{
  "num_hidden_layers": 9,
  "experts_per_token": 2,
  "d_shared_expert": 0,
  "n_groups": 4,
  "init_std_router": 0.0191,
  "beta1": 0.9,
  "train_tokens": 302400000,
  "dataset": "wikipedia_en"
}
Below are experts of layer 5 (counted from 0) of a mixture-of-experts language model. Rows are named router (the router's row for the expert), gate (a neuron's input weights, with its number), up (a neuron's input weights, with its number), down (a neuron's output weights, with its number) and show model dimensions 0-223. Each number is 128 + 24 x the weight over its row's rms, rounded and kept within 0 to 255. Numbers have three digits each.
Before each expert's rows: "gets" lists some tokens that make up at least twice as much of what it gets as of all text. This comes from a sample of Wikipedia text that the model never trained on. Tokens count by the router's weight.

# expert 60
gets: "- ", "| ", "de ", "(", "= ", "– "
router:098154074103122135108112109111115077132146149167137145121112112082123140155148101126132117127100145128115162106122152068153106153110116126160104151172150125108144116084142098136106149093094150166097141132122153127129101117130150101129154130108120131105151120154145096137147109100127143143150088153162160103142176150115120131117106112090163130123131139101107088104112125141135142160116140107089131097180159109155130145109110106078151079142120100074072125102111162145137161105134145124125125120160133136133126150054138159130147130156150102125086126118115138141132109101151151136127117094134112167179127136125094143168126164114122137090164120160126124124163091090124131092148
gate0:087136151131149135125134105126147110098099113110149110133128124144106091127140111143082129120132135100174076098086090115124094136147114107121125128165162112113101118136153143136131111154127107141128135162109198131159099153142153123129115149152137215101120133150121143130105133164088118164130101153131142140097137136123068127160125085121159134152091137106164130156144100104141155124106120148135132149137096110146146103137134102118190123140130100156131117102148186123113152156129129128105133156111151155124082137114104101131105111101101103107122117131143121166111144153154119159112100128098117138099113094150098152158141112065092127078085137151156185108098142112111124110146
up0:132125165133113125143136137136095136129116146115121076099131110150145098139105144122104114125134138139120161114105157146180109103126124191132116098140148113106126164143149115185124109120071123117094115173095131122165132094149157138127107112128149091131079136166094134144126140089142122145164147166157161135169072123096114132128119167117140138082125109111123151081128134152090130109092104146129144070118140146119177169201121114141125153102118150100086116143163113122141067159160121108117143140122141121118132146120131123136133107130164105131122179108139079138101166083120141117164118118120099150153142101123105119112142089138170119131149124141155114116119150107095121142123
down0:068148141106102139139164119084125121128156158131095138190121103125138136126162178112109113110136164151137100063135089101170083093131127154121067127153101117125134152138116174116080125163171113118120130118137086166128101152135152141086096104126142109139131131139156134114120113120131118095123155153121136142138165128128135128142163116140143142122130151132115142111127101117137142113143135122115135136108155144175132138148128134126078150152161101095133085093082140129134145155121145133158144116127179139117170110129084169107143158117146141130158150146140136119148175156179197113150123141102110135115095117129138182109143128140121157125107132108102114089119126119067115134144

# expert 47
gets: ", ", "| ", "- ", "and ", "(", "), "
router:118158121094098143090107109140109118119143144150099113122140124115101145141124092123120103110085176145154130087132131108124104179149154111148133116135145096086138141120152126109135128088122159153118156085131157100114116114126112077133130154134150087102150133147126108113144111114151104141155082117172114093140195132115120129111108128115160116127105144086088119100101151127121114139132137094138141134168137134104133116093143123091108146129150093112120131105144168155108136131129105086098113116126140106151171145104151139151135081138153114085078159125126108145124113122125094141090117062146096155168158132116143172161147161115091107102184101107123117116173090120175139101137
gate0:168160092119115111159130114113196129111105180125166168179099155107087141137115116146098160125133092135119124131153133148124118150155110088151141076150144114129077123124130123142153129138168171116138143103110105144106148133155137138107133110122132126147154105132123111114111122128113133084126168104166130122133112103164094158108116092136148136181118106126140121134149090157116145102122138126178120175067101138143099145154154148124165127087091115122101162086147153133124096118144190150120117084124138111148107138112176104139142122108121103131106137153152076141119128118097098125100132120058096128134139138127152140142103142122133124136155132179130126118180135143142117135147
up0:116099148151135066160118109103177107154125113103104163127130144130117112135149089090118121082125074145177112149123156132147140115111099137163175166115109121129126129105161089150131147110134136126142117156126103093088122155094136103167133141103111130128114123147133126100134117101133107115110128142149078104159120116174137183137145155168136121151123146176086095154102141120120114094151170126103136160131107129113159157119118099112126130145069104149098122136125145146164109152119089132110146111125173104178110103087172134157140151118153138100121138125108141125129129153142112127102136140085123098129111095111116112209141152141113131158101157105127112118155156153128172135143
down0:127111166177134146119100135118121111154149110146127079085135145147143173115127122115155139092132120111120121107124144162083085137116161136161137149125086157134115096103125079121099115122128088131132095157134164101096099143100117167146130098117109131141166098103096132184127125212103123149112093124096134157164135119108142127157133135129061116149175157120118133156137148107126088121109087156166106150119119142104133155150139078126153140152129162125131078120143126122108143144147141146155157081098124095127111165115121105160132137132124083135142132114107149111109141105087124139156139125093082098154163149117128108149117123148121171137130140109144101109085137127165118123134

# expert 54
gets: "| ", "of ", ", ", "0 ", "–", "("
router:126143103114147124049132127136137126165148156124164098150096099111110166138137100149147134158075143131158158128113110082108113136132149113122135095135123129095146146108138140132119110116125132169110116102176155118154092112088109106093134145157137154099142160148125074127090123139076122149113116154139129116153196166123077103120126113131129113162147163103072129086125134152130118137122135108101162137117091143095144136125163140151143096131128108151141127078127161133123141129145139126104120108159125122108154133089135171094134157145143109110090135106150095152147109125154063165108117094142116133154165140129151124157142157146120155150123103129155103097128114098180127089136
gate0:183100140099146109167191123103130157128106153120154161137118138122094177143147138113122120094082085118100085091191076123109167104101183131133142165160150143139156147116071125127116136129126105156121152128163150136146109106093145177165130131120122129121155154090102089156144136124078140111128128126099148107143138136127115178121139130122160102138105081110123151120118135106152114184135114151111125134158146118157146132118138126111157155119124121152145150117134114154104132138146109106135127157130160094103138150141153141075089139100135108128116134111127119073117094108099094140138150130146123133124132154131141126121110170166100153100147144137166094134132159111141072130142
up0:114109082087108091134172144126124144126168128175136134107127101104139134107149161113145121165174118098110130132122124141107110156135132133110133132082152137139150099161101108121144102107162134126125123114160182126129106156133107094148106155130102128147120200137138105171126123134137155145151171125125108155111122156139066125121116126147156127101133119109151151168110105094114140104133119093115105136138126113138130143102133161140122120130131107125119123088127128117173147088091134109148105131130172128091149141123115097122103115142159128137188113100103106083072109136154141163085111156092128146128141159165107074112130161153127133174154114170152119165138128075092088143098
down0:124127124116112111112105140133121091123147139103151141136146110143116170138113134152140120130188139115114147152091139156167110119117144128167111132108175136131123132095085101124108103142149125096111172116148128160168105138171145087135112121134114086150155128115109158132182140101165118124106133083112104177114127097095217120141135108100143149098155141146109102154159138119123111146154141104155134130072102098122107084127122159107098114174142105105118099143101113158130157135154159102102140166081124146118148112169136107140129136113142094120120147120087139131104106146136147162091100103168102153146127120116111144132135095075155131086124141127120126106120139181131092144159